From a checkpoint of a small mixture-of-experts model trained on Wikipedia.
Experts: 16 experts in each of 6 layers, 304 SwiGLU neurons an expert, 1 pick a token.
Training: 315M tokens, 4190 steps.
Below are experts of layer 4 (counted from 0) of a mixture-of-experts language model. Rows are named router (the router's row for the expert) and show model dimensions 192-255. Each number is 500 + 25 x the weight over its row's rms, rounded and kept within 0 to 999. Numbers have three digits each.
After each expert's rows: a language model's description of what the expert responds to. This comes from a sample of Wikipedia text that the model never trained on.

# expert 1
router:476527531484510508490487453518531489499481516507482485485498465551482527504424496507492498475461504469499485487471528498519465501514514528486540521467508522530518502488478511504472533501485511
It responds to: Blank-line breaks before section headers or new paragraphs, hyphens and en dashes in compounds and scores, and pronouns it, there, It.

# expert 0
router:463492504519517510470497475500505521515504505498473509460487506493438554508487456513475521481484524498461510495517501503495517501530517469510487513488515500520512472518486530504487503492466581
It responds to: Pipe separators and numbers inside statistical tables, plus words like households and the in census and sports records, e.g. 97 households.

# expert 2
router:476518535463488521491506472505508491483481509522510493465462471504487485496462493527511490452518520477442465503454501497488499489531515498477511530484499493518501470491477529498510479485485517
It responds to: Commas closing a phrase or name before and, which, while, or a country name, as in Prefecture, Japan, and quote-commas like ', or ",.

# expert 7
router:503496505483493521492536458521495442478495505513474494482501475530489510527495514528548502448518522514498489466502488511504489423493497511489524524492490482541532522492492519548467533485463525
It responds to: Hyphen bullets starting list lines (species lists, See also), digits in tables and years, and naming words like called, named, titled.

# expert 13
router:474495536524496542491497425500510514533503514511506526484512492525495535503472505514492494515480508498486516507509472511477463512511528514494521492481479448528529497520495475479505493465504581
It responds to: Country, state, city and institution names ending a phrase, such as Vermont, England, New Jersey, London, University, United States.

# expert 6
router:485524536485490506526530505562462524475551483501507504462497507498509530490520515536507474465491501486491507485517507509517478481525480527500496466466498450483526486500485517497434490487469531
It responds to: Digits inside years such as 1967 or 1913, and infobox field labels like Born, Died, Coordinates, Species, Preceded by.

# expert 15
router:431512526475463497505499474516520473502514515521483518500509476544470532461515504551499466460510482498492509505523504501513499499507517515488538489457500475474525511470504504514501505488476505
It responds to: First digit of years and day numbers in birth/death dates (Born: 14 April, 1766 –), the space before them, plus born, died, early, late.

# expert 3
router:473500536526529518451505465489518487482522525531514506474494493503411529484476499539508507529489503471505493499515477503521501500510513466481514451510474457493556476504470523517502494502480511
It responds to: Nouns of profession or work type after American/a in biography leads, such as player, singer, single, Tour, plus the following was.

# expert 10
router:484518505524487504512519446496512506509517527487525503462495458512512480513494495557509475508511546523475489494501469487471516488499518537483455531473476476512511505503488492474479470504487550
It responds to: Prepositions such as of, by, with, against, including, and colons after a field label, as in Frequent-flyer program: or Rangers:.

# expert 5
router:479530538507495532495497464517498481465548518493489501482512452524464530498472513509518524528532488510474496514544506476511494427497534500503493477521509497520540486487513515482491462478483510
It responds to: Modal and auxiliary verbs (would, can, have) and play/played/reach in football career text, plus a, in, to and table-cell spaces.

# expert 8
router:509500529478489531497465440501543528470533505499480489455519482504493572486475477519531480523498524513476512480524490498494482475518481494471479537484501511479538497471504542513494494496458547
It responds to: Periods ending sentences before The, He, In, or a line break, plus word pieces of South Asian and Asian names like Kh, Sh.

# expert 12
router:477486495468505492464504465488501482473524480528480504525457482499425535478527475522527447499486530495455524490494471485473522481549499479493482491483485489487477495482496492479532494486460537
It responds to: Opening parentheses after a name or heading, section markers like == and ===, table separator rows, degree signs, and sentence-initial This.

# expert 9
router:461499543510476514553529446490504513471515506467491498508458476510468539495458521499484550510464543527476503488529480475526521501500513511511483535462494494514531461440467529514533521513490495
It responds to: Digits after a decimal point in measurements and statistics (31.5 cm, 585.56), numbers before million/mm, and Latin species endings like -ensis, -atus, -ichthys.

# expert 4
router:499494519492471514500531500508487478470534504513511544499473471528424514514512481515500516499465518509494509505521502486501458496524474506487528488462482470527527468447486523497474496537472523
It responds to: Past-tense verbs after a subject or was, such as said, stated, noted, began, released, used, in running prose.

# expert 14
router:464476516517491489485494454493500509514505513511532500482495490501473519483495510519522533495478520509492513460532484494536507480517504490496513507512510463517539490467520528518489504472451522
It responds to: Nouns and pronouns in plot or social prose like you, him, love, God, government, plus plot-summary final periods and coordinate digits.

# expert 11
router:505479545503493510477463450472515503531537517535515539472510458445466511486517514528484489477493496502478517488522487494530521525499512524487511519492500501516498516497473513525519489502480507
It responds to: Third digit of years after 19 or 20 (graduated in 1981, created in 2005), decimal digits in tables, and verbs is/are/consists.